Weights of a small mixture-of-experts language model, trained from scratch on English Wikipedia: 6.53M parameters, 128 tanh GELU neurons an expert.
Below are experts of layer 3 (counted from 0) of a mixture-of-experts language model. Rows are named router (the router's row for the expert), up (a neuron's input weights, with its number) and show model dimensions 0-127. Each number is 128 + 24 x the weight over its row's rms, rounded and kept within 0 to 255.
After each expert's rows: "gets" lists some tokens that make up at least twice as much of what it gets as of all text. This comes from a sample of Wikipedia text that the model never trained on. Tokens count by the router's weight.

# expert 5
router [107  97 141 125 103 138 148 129 115 145 120  76 139 111 158 138 158 164 134 113  88 120 133  92 106 126 164 133 136 100 160 149  98 110 113 122 104 112  93  77 156 153 185 113 160 113 201 154 163 146 147 132 108 124 144 123 133 154 155 115 147 125 108 115 150 152 141  95 127  71  92 148 139 111 134 129 111 145 160  86 150 155 135 119 146 138 133 140 119 124 130 153 146 128 155 103  97  95 141 119 112 144  63 120 141 155 118 167 123 140 138 107 130 100 106  99 130 124 143 150 109  80 109 108 157 116 133 110]
up0 [140  99 111 153 136 157 103 147 126 155 152 136 132  95 101 155 102 169 127 113 135 128 118 165 158 126 114  86 125 140 132  97  72 146 122 111 121 112 205 128 147 117 123 142 134 109 137 178  84 154 105 132 176 142 123 162 146 150 128 152 139 151 108 140 123 151  66 112 109 146 173 116 114  93 118 108 162 137 111 117 148 131  71 149 117 123 120 132 128 111 124 149 141 127 123 133 113 129 145 121 105 147 112  96 121  55 104 123 148 123 116 151 151 142  93  95 144 119 110 140 148 113 125 143 122 145  77 162]
up1 [125 155 120 122 162 116 116 104 101  81 132 155 137 151 111 133 146 147 124 120 138 124 159 116  91  89  88 140 134 127 150  95 113 138 136 151 109  93 104 105 127 164 185  91 105 149 144 124 208 151 134  92 115  95 134 140 123 134 121 118  74 145 118 125 152 144 126 118 137 103 107 144 127 111 173 151 103 117 145 148 154 127 111 109 130 104 186 149 164 168 121 141 119 131 105 150 142 122  72 124 138 162 153 125 134 131 105 106 138 117 122 124 149 169 156 112 115 164 152 153 114 137 143 156 100  84 130  92]
up2 [153 124 101 121 153 155 118 107 133 145 124 139 101 121 126 123 163 124 135 105  99 148 108  88 135  93 110 137 161 136 171 135 166 131 158  82 158  90  93 112 123 150 124 113 111 145  97 132 169 148 120 171 143 135 119 130 128 122  71 163 140 137 168 153 124 139 164 128 151 115 106  84  92 149 140 137 146 130 119 130 109 163 187 128 116 118 174 117 108 119 109 138 107  72  94  88  96 109 128 123 152 149  95 148 148 106 123 138 131 129  73 135 120 141 135 135 122 156 133  76 129 111 135 170 141 161 141 113]
up3 [ 99 150 107 164 133 109 160 109 138  82 115 128  91 155  97 133 103 113 142 192 146 130  66 130 100 113  94 138 133  93 141 118 126 141 122 132 136 145 118 102 174  90 160 147 106 147 115 141 126 179  84 152 126  95 153  98 115 151 140  97 113 102 128 124 123 121  84 157 141 145 123 118  96  99 105 115  93 103 152 111 130 179 126 128 131 106 107 121 146 104 161 115 169 113 163 135 119 124 118 145 131 109 112 136 150 160 132 124 162 134 173 152 162 175 106 104 155 144 124 141 139 120 148 146 111 151 135  95]
up4 [148  92 161 148 126 122 159  79 124 112 141 124 161 133 126 157 144 117 103 148 145 129 151 173 149 121  90 174 150 135 158 124  94 107  88  96 129 135 150 128 152 124 102 142 135 123 148 145 135 141 130 108 185 114 125 157 121 127 138  87 136  92 140 127 126  97 100 105  85 135 134 109 138 113  89 145 130 112 134 138 147 103 104  79 105 155  99 122 146 168 114 106 108 119 162 131 146 102  74 175 143 129  95  96  92 153 155 155 108 128 118 124 122 110 189 141 134 155 131  91 137 162 148 107 120 114 115  95]
up5 [115 135 154 125 157 142 145 140 111 118 160  86 130 207 123 153 112  97 152 112 144 175 137 119 146 131 131  87 123 138 160 101 155 135 146 111 115 108 139 157 148 120 122  72 141  83 113 155 130 138 107 132 112  91 110 142 140 123 109 112 153 147 106 128 168 151 159 166 129  98 139 172 146 120 154 118  96 122  87 180  93 137  80 150 111 106 117 136 130 138 136 129 123 138  84 141  59 112 121 120 142 158 117 109 140 162 125 159 123  93 143 139 119 141 128 129 137 117 132  87 136 152 125 138 118 141 134  76]
up6 [191  94 125 123 147 114 150 133 158 119 111 136 163 121 127 138 110 137 105 113 122 157 134 140 103  83 128 132  70 131 102  86 106 119  94 160 139 112 151 112 130 101 105 155 135 108 154 150  95 108  90  96 148 110 149 178 113  97 149 112 107 143 103 143 135 160  90 131 117 143 109 107 155 131  98  88 130 145 103  88 126 165  83 156 142 122 126 149 104 129 106 144 101 160 138 111 134 118 141 159 124  91 159 126 148 111 147 167 110 124 142 149 114 136 121 170 147 101 101  87 178 128 110 160 143 109 152 133]
up7 [108 118 126  95 101  64 108 128 124  96 123 103  98 107  82  80 114 112 123 160 133 124 131 149 156 125 102 136 148 133 139 135 123 168 158 117  73  73  80 101 162 127 135 126 125 118 132 138 146 124  95 159  75 149 166 104 148 167 146 157 130 120 162 140 129 121 127 177 113 158 145 110 119 130 158 146  84 128 102 138  90 113 131 148  86 107  95 137 130 155 101 136 150 120 128 107  92 119 129 132 150 102 135 128 146 124 137 113 124 103  86 105 126 119 175 153 150 105 166 130 146 154 122 140 140 122 100 113]
up8 [ 97 129 154 124 108 145 114 159 115  76  99 113 112 156 108 143 132 105 156 109  68 171 135 201 136 108  91 118 130 149 104 111 130 116 133 122 155 134 123 110 106 140  95 133 105 181 125 176 150  96 120  94 111 141 106 139  95 152 147 140 120 137 164 165 104 103  97 135 128 157 103 144 138 118 114 102 107 108 153 105 128 138  79 138 133 128 145 137 159 136 104 138 170 143 152 161 113 132 126  91 111 130 129  86 107 171 111  97  99 151  92 123 148 126 131 161 117  87 135 119 118 128 108 155 116 147 160 139]
up9 [ 98  96 149 126 161 143 147 106  82 147 112 161 142 158 103 123 102 147 150 125 105 186 130 145 146 112 111 127 116 101 148  69 121 143 112 135 108 125 166 125 119  94 140 113 146  96 145 128 137 145 132 138 140  92 109 105 131 126 117 159 119 138 151 107 105 138  67 157 136 180 159 142 157 155  96 129 139  87 164 114 103 145 100 111 108 151 120 119 174 127 109 134 121 163 110 146  77 128 111 108 121 110 101 108 170  93 103 133 151 104 116 179 121 124 165 109 150 115 142 152 109 124 151 136  97 157 107 135]
gets: ", ", "ipp", "MPC ", "\n\n", ". ", "\n "

# expert 7
router [112  99 114 156 104 139 126 116 122 100 119  92 185 118 115 104 139 149 126 125 115 123 104 119 108 117 143 118 125  57 128 139  94 130 147 126 124 139 113  64 161 164 168 109  93 112 132 122 131 141 161 155 107 116 153  97 175 138 135 102 131 114 103  98 116 144 168 104 127 149 115 134 119 127 133 119 135 139 147 105  77 135 144 122 118 139 166 142 115 123 189 157 157 151 167 106 173 139 155 152 117 131 101 132 131 103 153 154 164 109 121 102 174 113  77 111 119 107 107 133 138 119 139 109 137  84 161 141]
up8 [139 139 146 174 125 141 160 132 139 135  97 112 130  90 102 162 145  82 140 123 221 129 139 158 140 126 115 131 108  83 154 130 108 155 109  97 104 138 129 130 142 114 143 119 159 102 129 112 127 105 124 115 121 116 136 149 132 101 156 116 116  74  95 137  93 144 120 118 113 125 131 163 113 141 150 147 163 127 156 136 133 145 147 145 112 117 127 152 153 143 108 147 132 174 141 163 114  99 117 162  92 185 155 150 140 125 126 138 133 173  55 111 151 109 101 121 154 122 111 142  92 156 139 137 128 110  90 135]
up9 [153 109 142 199 122 125 186 145 132  90 140  94 154 195 118 129 111 135 116 107 111 126 140 154 115  90  75 116 143 124 134 128 126 142  97 159  95 132 131 150  89 171 126 131 115 138 131 102 155 125 110 125 153 106 129 111  99 142 104 101  84 138 145 106 159 141 158 135  90 110 185  76  90 135 123 127 153 140 111  87 127 107 124 129 141 117 145 123 143 149 160  90 161 103 122 117  97 160 124 115 188 122 115 105 150 123 136 131 150 138 135 106 137 133 126 113 118 127 173 116 111 140 145 106 124 106 137 145]
up10 [145 141 132 170 166 126 126 123 138 149 169 158 125 122 133 102 124 145 128 137 178 164 124 109 108  96 126  71 127 164 140  83 156 150 151 147 113 127 121 121 109 141 129 112  66 118 128 109 130 117 122 134 157 144 157 138 142 122 110 125 109 144 154 118 141 138 108 158  98 129 139 120 159 136 111  69  79 155 169 150 191 163 114 155 169 140 133 143 118 153 142 125 153 169 140 128 134  73 145 165 102 137 156 112 133 130 112 119 165 115 106 148  94 122  99 147 159 114 134 113  90 145  94 114 106 124 122 104]
up11 [ 95 183 122 168 118 129 144 161 119 131 110 110 130 117 120 147 119 110 144 155 148 126 108 123 130 133  89 165 137 113  94 149 159 140 158 134  98 119 140 140 175 123 129 125 110  97 136 148 146 133 121 119 143 142 142 163 125  80  98 106 133  97 110 142  87 131 109 119 153 192 168 127 123 126 109 103 143 121  99 147 168 145 143 128 130 121  91  98 157 113 162 131 104 148 184  89 109 133 155  85 100 145  96 120 144 123 147 115 124 172 126 114 108 149 120 139  61  87 107 145 140 118 163 151 159 104 152 125]
up12 [ 83 121 123 158 183 128 136 130 141 134 119 136 141 158 109 187 144 136 179 110  80 156 141 150 131 113 108  85 118  82 116 141 152 132 160 136 116 128 140 111 119 147 171 143 127 125 140  96 120 158  69 105 129 128  97 164 133 145 154 163 159 147 169 122 111 140 128 124 151 168 115 146 141 150  97 141 121 119 143 114 119 130 147 131 132 147 129  90 131 155 177 110  99 120 129 137 107 127 107 136 109 124 115 113 103 165 129 142 112 152 124 105 133  95 100  91 112  59 133 165 142 152 147 113 110  80 157 125]
up13 [165 108 122 114 111 112 141 114 180  73  96 123 137 114 101 145 128 155 121 129 102 139 118 130  76 140  99 136  84 153 170  92 106 138 147 136 142 109 134 157 107 115 163 164  92 152 111 150 177 130  98 158 149 165 131 145 113 144 111 138 118 134 166 136 123 134 117 149 118 127 132 120 121  92 110 122 122  95 121  97 149 132 114 135 132 102 196  95  73 186 135 151 141 130 126 146 118 170 114 119 122  99  91 136 136 140 123  92 135 113  76  98 129 123 120 138 106  93  99 135 117 131 163 142 127 162 121 115]
up14 [ 92 100 120 152 111 112 142 144 144 117 141 104 137 119 136  71  97 132 139 129 127 105 164 137  80 154 137  92 117 105 158 154  86 129 123 132 133 147 160 178 104 108 136 138 134 121 112 130 129 177  84 131 213 137 134 188 142  98  81 142 176 118 156 115 147 115 124 111 145 132 137 156  74 117 122 162 156 136 130 115 128 132 109 135 110 107 131 151  82 135 110 133 117 147 139 139 127 147 177 129 115 134 158 133 144 120 121 133 105 173 161 115 141 126 141 104 131 137 135 109  92 138 161 130  88 111 116 124]
up15 [103 114 193 154 119 115 115 130 124 136 121 137 134 140  90 173 131 139 144 141 130 174 142 160 143 138  97 134 106 156 129 141 114  87 137 123 105 115 152 126 110 136 114 136 139 130 162 162 163 119 139 106 125 131 144 153 138 122 106 116 131  97 112 169 109 139 110  80 167 142 123  96 138 106 114 135 121  95 116 171 141 110  94 101 151 137 155  85  88  71  88  89 168 106 139 161 131 132 121 121 115 105 148 109 132 152 154 166 153 149 165 119 121 177 119 140  85 124 129 126 169 112 143 166 102 166 105 119]
up16 [165 172 112 106 152 151 102 110 143 140 137 126 129 126 125 143 118 101 122 162 119  82  82 148 129 128 135 125 149 157 173 151 159 123 131 101 125 159 126 127 120 139 130 160 116 127 116 138 143 141 126 113 136  93 122 142 122 106  75 121  79 157 126 154  52 123 115 147 115 156 138 137 121 109 176 109 122  93 159 132 134 172 119 131 142 142 129 113 135  99  97 127 185 139  78 167 101 123 125 144 106 165 158 130 151 101  85 137 154 133 146 151 150 144 133 110 190 142 108 157 112 124 151 133 117  94 107 140]
up17 [134 122 148 121 138 111  92 113  97 125 116 134 149 123 162 148 122  85 132 141 124 185 137 102 119  91 122 127 104 123 136 170  89 168 153 107  75 132 139 114 145 150 176 155  89 100  95 134 152 136 146 131 139  91  95 148 163  85 115 146 107 121  79 148  81  97 123 158 144 148 133 131 154 134 172 142 138  99 137 144  71 161 140 156 131 100 137 118 106 134 144  91 150 164 111 132 142 146 153  73 147 117 120 151 110 111 169 130 170 102 136 137 129 131 113 119 104 124 156 117 135 119 157 132 141 138 126 146]
gets: "-", "–", "c", "P", "202", "oc"

# expert 4
router [ 92 177  95 163  81 117 127  87  93 133 123 152 138  92 126 122 123 123 121 157 144 128 116  95 143 166 158 121 151 119 153 171 116 132 164 127 101 129  84 100 108  96 126 144 109 102 151 155 119 123 152 128 118 102 169 132 117 149 182 107 107 139 155 115 138 118 118 125 150  89 124 158 127 114 132 118 114 148 131 160 106 166 150 133 123 148 112 163  97  92 107 141 114  88 190 150 137 130 146 102 102 154 125 124 117 159  93 135 114 114 152 121 122  95  82 112 134 130 164 139 166  94 119 152 154 105 143 159]
up0 [ 97 156  87 135 130 131  70 167 155 127 145 140 143 130 115  90 110 100 149 102 141 113 187 130 143 100 117 135 135 128 103 142 150 134 153 128 157  75 132 138 164 116 109 122 123 132 128 120 157 129 143 141 140  85 151 135 133 146 126 126 146 121 143 164 102 103 113 147 145  94 119 103 116  97 139 141 132 111 137 139  89 139 136  95 146 120 159  96  92 166  84 129 150 105 115 166  96 124 150 158  94 136 153 136 122  98 123 102  78  71 142 118 158 155 117 139 148 116 111 135 168 177 111 125  94 156 164 152]
up1 [113 129 125 125 152 125 102 150 129 134  88 138 103 154 136 159 110 171 178 163 112 154  81 133 157 107 109  93 153 139 122  93 120 128 160  87 140 115  97 143 136 159 163 122 138 147 132 103 104 188 144 101 150 109 122 127 110 143 115 137 105 105  91  89 139 143 101 162 117 119 142 128 138 131  93 117 141 125 143 127 111 127 109 103 123 137 155 117 130 155 159  73 157  82 122 155  82 134 134 126 112 107 102 147 135 141 152 102 134 110 113 147  96 122 123 137 177 104 130 147 137 110  65 101 167  81 110 106]
up2 [123 123 161 172 152  97 121 125 133 136  99 155 121 129 137 121 132 117 168 103 104 114 135 167 137 140  84 157 151  82 138 117 170 174 126 148 177 106 171 157  84 119 146 131  89 123 173 128 118 174 166 120 117 140 102 137 116 103 128 125 130 125 192 143 185  98 131 169 124 121 127 146 101  94  92 146 126 152 153 126  93  98 130  92 152 108 126 146 135 135 146 145 149  93 117 125 114 133 132 130 149 134 127 112  91 140 132 117 105 188 109 116 146 135 121 136 129 156 125 108 145 112  98 143 152 141 110 160]
up3 [144  83 133 142 104 173 121 136 158 162 142 105 132 168 108 105  79 128 170 110 112 124 121 125 145 104 125  81 142 132 115 135 150 140 140 105 141 115 112 179 101 159 139 150 116 151 121 155 123 137 134 124 124 124 140 140 119 171  85 137 116 113 125 157  73 144  94 143 110 128 133 133 111 131 178 106 108  76 135 116 126 160 140 126 149 171 119 114  81 139 124 143  97 171 113  72  94 152 103 104  76 136 153 125 146 177 162 148 156 168 144 125 130 141 119 134 141  86 109 115 132 142 126 120 141 134 130 105]
up4 [126  92 149 168 147 113  87 127 128 160 124 168 146 104 124 105 116 120 139 122 100 157 149  96  97 156 151 127 148 107 101 105 106 127 132 189 158  91 136 141 151 124 128 134 103 101 122 113 117 109 102 102 129 103 124 139  89 151 130 137 145 109  99 129 108 141  88  93 175 124 155  66 149 153 158 128 120 132 126 108 151 160 145 140 149 127  93 143 152 151  83 127 115  59  93 140 121  90 153 128 135  94 111 142 117 158 121  82 127 140 126 120 137 111 139 111 122 149 131 109 132 117 126 129 118 175  82  87]
up5 [126 132 111 136 103 132 134 122 120 130  77 146 140 118 160 125 157 107 105 101 105 127 134 109 108 121 118  93 131 109 112 126 131 111  83 126 146 114 137 135  95 114 139 108 145  52  97 136 163 114 125 142 119 131 135 154  97 119 191 109 128 120  98 141 113 157 112 115 175  65 106  84 166 100 148 175 130 106 162 129 141 152 111 113 119  90  88 113 128 123 138 111 163 129 161 146 130 138 154 155 131 115 108 119 111 125 112 142 133 146  95  92 156 116 162  77 146 112 103 136 123 141 165 170 114 122 163  96]
up6 [112  66 114 149 113  90 155 100 133 101 152 117 159 136 145 119  93 105 155 104 135 130 153 131 178 136 124 131  88 142 131 154 136 148 127 122 151 129 159 100 154 148  83 132 127 170 125  94 162 141 102 136 102 134 122 165 133 119 124 146 126 186 133 146 117  79 148 143 112 114 130 113 151 120  94 135 136 125 108 116 131  81 102 149 109  89  99 107 115 134  98 106 170 163 144 158 138 160 137 115 146 142 110  94 125 140 145 127 140 132 153 150 117 167 154 154 126  93 130  86 122 156 103 172  77 114 136 161]
up7 [141 117 120 135 162 108 139 100 127  99 168 132 126 109 102 141 147 164  80 116 143 150 167 150 103 106 114 140 138 101 170 172 132 135 122 132 126 113 115 151 133 106  90 109 118 158  79  93 139 207 111 143 148 100 108 142 140 142  99 136 169 117 130 162 113 131 101 132 108 154 114 114 128 159 147 124 123 113 128 113 152 176 100 125 120 164 187 118 138 167 109 107 130 112 163 157 145 150 158 109 115 177 157 131 104 124 119 149 150  98 172 126 122 130 141 144  94 136 168  93 111 143 135 158 117 131 133 116]
up8 [116  93 181 124 109 106  67 111 131 148  88 113 115 157  60 147 133 163 154 138 115 146 104 136 136 136 124  94 104 150 155 105 157 131 118 163 126 118 124 123 117 114 141 137 102 145 100 120  86 102  99 119 109 148 100 155 119 114 120 124 101 111 145 107 107 111 160 142 106 114 101 127 112 139 141 128 133 106  77 106 145 129 131 154 142 117 136 159 109 140  96 119 149 141 113 186 103 179 137 117 177 180 129 174 121 111 137 119 170 112  99 148 145 107  98 158 147 134 155 168 125 138 139 127 105 145 157 134]
up9 [ 77  81 143 110 160 130 142 108 142  78 112 154 145 116 132 138 143 150 161 117 164 169 108 134 119 129 101 135 128 144 141 138 184 127 128 113 132 118 144 131 118 157 101 139 138 143  75 144 110 105 139 120 158 106 122 161 111 129 147 113  86  91  51 119 100 126 129 146 140 118 132 152 140 142 139 147 104  97 122  94 150 115 157 150 119 188 129 101 123 156 130  86 149 132 129 166 126 138 124  99 133 144  65 146 103 162 115 123 123 149 115 142 111 131 124 149 103 160 151 140 134 164 102 104  88 101 143 144]
gets: "\n\n", "AR", "rec", "el", "det", "res"

# expert 1
router [109 135 108 132  98 114  92  91 123 121 133  94 127  91 140 129 171 162 114 127 104 131 124 101 156 133 139 112  82 128 146 124  84  98 148 125  77 124 103 148 135 144 167 114 165 112 109 211 153 153 148 126  93 120 138 115 163 115 129 105 148 130 144 154 156 129 152  85 114 144  76 140 137 134 121 144 119 104 115  98 153 123 128 114 135 137 138 149  91  87 146 174 102 157 152 155 180 108 145 129  89 127 126 111 126 113 149 155 111 130 144 140 164 132 134 130 142 122 144 147 139  94  94 112 152 122 180 140]
up63 [118 132  92 155 152 123 169  96 127 123  92 137  96 161 116 151 132 121 175 171 111 109  98 140 133 105  90 126 145 105 116 112 129 104 115 111  99  92 182 107 160 128 144 116 143 147 161  91 152 117 160 104 170 108 143 124  98 118 158 140 127 110 130 136 114 105  94 145 152 112 137 113 115 112 110 153 119 129 143  72 158 147 145 167 130  73 147 132 150  90 108 133 113 104 114 110 174 112 113 131 177 120 100 122 174 143 116 121 113 103 114 102 115 146  84 154 129  94 131 132 159 112 139 170 142 142 139 152]
up64 [148  98 155  98 142  98 145 110 166  93 128 139 160 141  85 135 120 103 118 135 108 114 151 102 184 117 121 158 125 100 127 157 155 173 112 101 160 130 110 153 113 145 150  88 103 118 112 143  93 172 101 151 127 150 151 133 118 116 116 113 103 119  91 112 116  97 123 139 101 134 105 123 128 121  93 172 116  95 151 146 147 120 160 150 118  80 163 118 124 131 131 118 162 121 109 150 149 142 138 128 166 116 107 189 108 117 167 157 117 104  87 135 157 105 139 152 136 118 139 162  86 119 112 167  86 106 124 138]
up65 [135 166 123 119 172 129  87 142 155 125 123 107  76  74 127 146  89 147 134 118  77 166 138 167 145 115 125 103 160 150  99 140  41 128 141 167 143  97 140 124 108 158 101 149  93 124 138 147 118 158 145 105 150 113 155 158  83 149 144 125 137 108 160 150 106 149 120 101  99 126 149 116 152 123  96  87  97 131 149 136 109 120 131 159 128 125 144 150 144 129 107 129 147 136 143 137 133 135 153 100 167 146 142 161 144 127 122 135 102 124 145 123 108 142 120 112 120  93 105 133 136  92 111 176 106 138  88 139]
up66 [109 106 130 171 146 139 146 139 123 113 136 134 108 159 101 128 131 126 168 131 111 103 145 129 163 120 148 132  30 130 122  74 119 112 125 136 138 134 143 134 130 101 104  99  88 136 141 164 124 119 126 136 137 142 139 116 108 162  99 195 106 163 133 145 115 117 128 111 162 117 134 114 126 123 163  78 131 115 160  90 146 144 138 108 165 114 107  89 124 120  93 119 164 120 141 160 110 164 107 126 101  97 124 108 150 129 133 140 117 138 162 150 148 168 131 134 157 107  95 100 171  93 121 147  95 159 119 106]
up67 [118 114 146 146 140 102 129 144 147  95  81 101  79 156 116 121  96 164 109 123 149 125 145 153 151 121 121 128 125 108 143 190 146 148  99 158 152 120 137 127 102 156 165 103 139 121 161 120 123 150 137  80 135 136 147 130 120 113 112 158  93 155 159 117  94 106 123 175 123 161  81  86 135 181 118 101  98  87 143 117 175 133 126  96 113 131 111 131 119 156 149 107 142 140 117 135 144 169 102 125  99 106 100 121 168 109 121 162 128 128 104 152 114 142 131 138 191 120 127 154 116  97  96 128 141 142 113 142]
up68 [133 143 153 138 130 123  87 138 114 130  66 102 130 117 117 144 123 140 146 131 122 132 156 106 131  89 138 111 140 119 146 149 164 162 129 124 163 185 180 146 152 158 137 130 142 141 112 108 138 127 106  69 124 130  91 133  83 112  97 124 140 137  94  95 127 106 106 145 108 151  92 149 126 137 167 155 129 110 140 139 145  86 110 134 112 136 145  85 117 151 133 121 147 150 110 162 168 105 129 107 104 114 117 157 105 142 137 137 116 122 109 158 137 149 129 208 150  92  89 140 168 156 138 116 107 100  97 156]
up69 [125 123 150 120 113 124 120 122 129 164 133 111 127 110 133 116 179 127 127 130 184 140 139  77 117 124 128 160 104  53  92 144  95 142 143 150 131  97 154 137 152  87 163  84  97  87 144 122 164 172 122 125 122 147 120 171 117 115 174 135 129 106 106 140  79 133 124 146 123 136 179 145 113 108 107 152 118 111 142 128 107 112  57 151 117 104 105 126 105 101 100 123 128 106 143 106 127 143 139 132  90 117  96 135 141 136  95 140 132 169 122  94 125 102 129 126 140 118 113 135 137 166 139 107 145  82 129 137]
up70 [101  75 108 144 130  94 148 138  99 125 138 119 113 147 160 134 120 122 119  91 118 149 114 141 197 151 149  77 194 117  88 139 121 135 110 139 110  90 155 116 162 139 123 114 122 121 125 137 140 147  57 124 135 104 144 145  92 151 162 141 158 128 128 107 106  98 141 123 111  97 146 124 121 134 113 165  70 120 137  99 140 110 119 122 129  74 144 164  99 159  94 129 152 150 156 116 144 123 141 126 143 163 136 181 121 117 115 122 136 115 100  78 128 146 127 127 125 152 160 164 126 115 108 138 115 132 142 125]
up71 [120 143 141 158 117 111 116 156 154 154 110 138 129 144 121 118 130 174 114 108 144 159 101 125 104 127 112 131 131 147  96 116 110 134 157 137 172 108 115 120 133 102  94  95  89  79 132 138 105 148 149 115 109 151 140 135 113 173 116 116 152 137 163 140 150 119 103  99 180 133 113 145 147  85 112 151 122 130 133 160 112 120  88  96 131 120 134  77 158 151 129 160 131 133  98 186 161 127 145 144 160 159 191 118 143 143 108 104 136  98 132 105 133 142 154 191  88 117 138  94 137 140 170 151  95 125 123 127]
up72 [162 176 171 137  87 146 122 129 115 115  95 117 150 148 123 108 160 136  98 147 104 121 124 118 129 108 147 101 139 125 148  94  90 103  97 138 141  93 129 149 103 121  98 123 159 162  92 108 144 158 100 107 145 115 105 146 179 105 138 170 160 155 145  95 113 175 129 134 128 109 124 125 126 129 151 152 100 153 149 106  94 116 128 135 146  94 161 156 147 134 122  85 135 137  97 133 120 111 142 146 126 201 131 103 116  97 145 163 118 114 170 102 114 158 134  94 151  96 106 118 115 144 142 169 112 107 154 148]
gets: ", ", "the ", "\n", "- ", "a ", ": "

# expert 6
router [113 141 141 131 139 115 150 115 114 119 175 152 155 168 157 152 118 144 130 139 107 107 106 129  96 136 102 124 116 105 173 154 130 150 166  71 106 127 157 105 113 122 119 131 148 166 126 144 138  94 149 141 103 103 107 130 131 113 150 117 119 112 153 102 144 103 156 152 141 152 129 157 118 106  91 127 112 132 161  75 171 112 134 100  89 142 149 154 105 123 148 106  97 134 200  90 121 159 123 123  97 169 122 146 119  85 138 113 134 149 139 117 149 135 141 129 151 113 148 133 118  60  75  93 144 127 126 108]
up8 [128 126 140 106  66 132 105 135 161  97 162 174 136 145 104 143  95 161 132 100 122 154 159 131 102  96 153 112 120 139 139 148 161 107 113 135 114 146 161 150 108  98  90 129 156 106 165 133 106 125 113 145 121 159 148 121 112 115  94 163 151 106 114 137 155  98 104  87 138 175 171 131 123 147 200 108 101 162 120 120 131  82 124 102 123 126 108 146 141 108 163 129 135 111  89 125 140 155  99 141 106 138 146 111 139  83 143 148 126 112 128 152 121 129 127 153 130 152 112  89 123  99 122 145 131  71 162 127]
up9 [118 150 133  99 121 101 160 161  82 125 124 131  92 157 108 139 153 149 158  89 168 110 122 161 107  96 105 130 113 212 113 121 136 115 117 127 106 197 153 141 135 136 135 112 128 126  93  75 168 118 142  98 130 107 130 140 146 129 148 137 105 122 129 137 129 136 100 125  92 149 141 145 128 119 119 121 121 115 139 131  99 108 118 171 107 157 153 159 143 125 117 122 161 191 134 125 105 115 117 138 165  96 151 109 171 133 113 153  97  82 142 106 146  99  91 132 141 104 158 122 117 123 153 122 123  88 117 129]
up10 [ 96 138 115  98 130 130 145 112 132 110 120 116 141 129 112 104 126 149 111 123 116 153 118  69 139 160 152 152 127 144  85 173 166 118 134 132  61  91 104 124 138 167 143 116 131  97 123 109 130 124 104  96 182 150 103 123 182 161 112 131 146 169  74 104  94 109 123 127 152 135 112 126 161 125 108 167 103 140 136  98 111 128 143 135 144 134 157 117 120 141 150 102 152 122 143 144 117  90 103 167 141 119 140 100 145 141 133 150 123 135 121 156 103 116 124 118 131 165 150  69 127 175 103 158  88 150 104 127]
up11 [179 113 150 159 127 110  99 106  97 140 124 150 130 122 131 102 143 128 116 115 119 128 155 135 112 115 125 110 165 126 139 130 163 124 164 139 123  87 145 135 156 153 137 106 119 151 129  87 156 120  90 156 140  86 109 138  85  82 111 118 149 123 165 131 147 131  81 133 125  51 121 175 108 119 169  99 121 139 128  89 109 140 163 133 141 130 136  92 120 111 190 127 115 119 151 148 107 126  91 169 134 104 114 126 128 122 112 139 112 141 173 115 134 121  93 130 167 148  87 113 128 138 144 181 135 107 129 156]
up12 [138  95 152 140 176 119 119  71 142 173 113 127 130  98 115 161 171 106 126 144 108 104 102 132 172 111 106 123 153 103  88 115 103 119 122  93 139 140 121 129 146 120 137 141 109 148 131  72 148 130 117 145 157 113 116 112 115 121 124  99 163 107  71 139 121 160 182 152 154 115 166 151 142 116 134 125 114 124 123 119 118 125 116 124 151 132 104 150 100 171 166  97 144  94  86 123 121 113 157 195 158  94 132  92 172  74 114 111 126 138 113 117 136 132 116 156 128 152 129 139 154 103 123 121 131 115 112 135]
up13 [ 99 125 165 146 144 114  98 120 159 106 135 107 132 126 135 176 149 119 138 156 110 131 132 127 138  96 135 139 187 109 163  96 163 139 157  93 170  94 114 128 127 153 131 139 139 179 122 113 134 136 111 127 151 100 122 157 138 102 136 125 139 110 151 108  92 116 163 128 104  86 111 105 114 160 132 149 127 115 129 169 100 136 145 137 141 116  91 108 159 118 174 128  74 123 116 182  82 135 125 109 152 157  90 149 127  96 102  96 171  92 142 149 121 148 115 148 145 107  78  86 129 126 102 134 119 135 126 141]
up14 [131 135 147 165 132 147 174 156 116 152  94 102 136 171  84 121 107 127 172 113 107 146 121 139 121 112 115 122 136 101 160 140 137 151 111 140 162 114 134 117  82 102 153 103 126 157 118 104 130  86 116 121 131 123 107 104 125 133 153 152 100 125  99 132 114 129 120 142 167 119 134 126  95 111 146 119 150 100 105 129 155  71 111 151 133 172 150 105 145 129 158 134 117 130 171  88 176 107 137  91 107 148 176 152 110 107 125 145 102  99 117 141 139 168 114 106 175 167 135  74 117 104 171 139 141 124  91 122]
up15 [176 143 135 182 124 142 150 119 131  55 163 136 125 148 147 104 127 106 164 123 157 135 128 104  95 132 124 128 144  99 162 169 144  97 116 118 121 118 112 122 142 104 151 137 164 157 137 125 120 124 118 132 133  76 157 121 145  72  82 144 120 130 101 155 107  82 132 122 143 151 166 142 139 136 110  96 110  89 149 115 116 134 140 137 150 130 112 143 152 122 176  94 154 152 147 139 117 139 104 145 105 140 153 106 122  79  83 115 180 122  93 139 120 158 155 130 110 150 120 146 155 101 114 139 106  96 113 126]
up16 [140 124 142 174  92 108 112 131  77 118 153 132  74 137  86 148 130 145 126 131 122 124 143 132 145 123 129 118 126 121 151 121 130 156 148 136 102 142  94 127  92  96 111 109 143 148 130 130 126  75 141 101 137 142  82 135 146 129 136  95 137 130 107 120 101 140 110 122 137 145 164  89 105  78 150 166 141 128 160 152 134  92 130  80 124 121 100 144 125 127 188  94 116 160 125 150 117 155 137 146 112  90  92 108 182 122 107 153 135  68 174 138 113 122 144  85 154 105  89 127 155 140 132 111 130 127 141 107]
up17 [146  99 172 121 181  92 166 139 102 130 130 107 120 158 138 161 140 101 135 145  87 202 127 128  90 124 106 142 115 115 158 115 160 154 139 138  71 105 148 132 140 135 124 154 123 112 168  87 119 113 127 116 128 115 150 140 107 120 121 120  79 156 124  84  90 125 149 164 131 115 161  85 158 133 132 119 117 130 130 144 113 116 148 127 179 155 117 129  96 161  95 115 119 119 125  85 110 150 106 148 148 140 144 122  95 131 139 120 143 113 135  87 150 167 164 136 150 140 123 136 145 140 133 123 132  81 126 174]
gets: ". ", "and ", "of ", "\n\n", "in ", "The "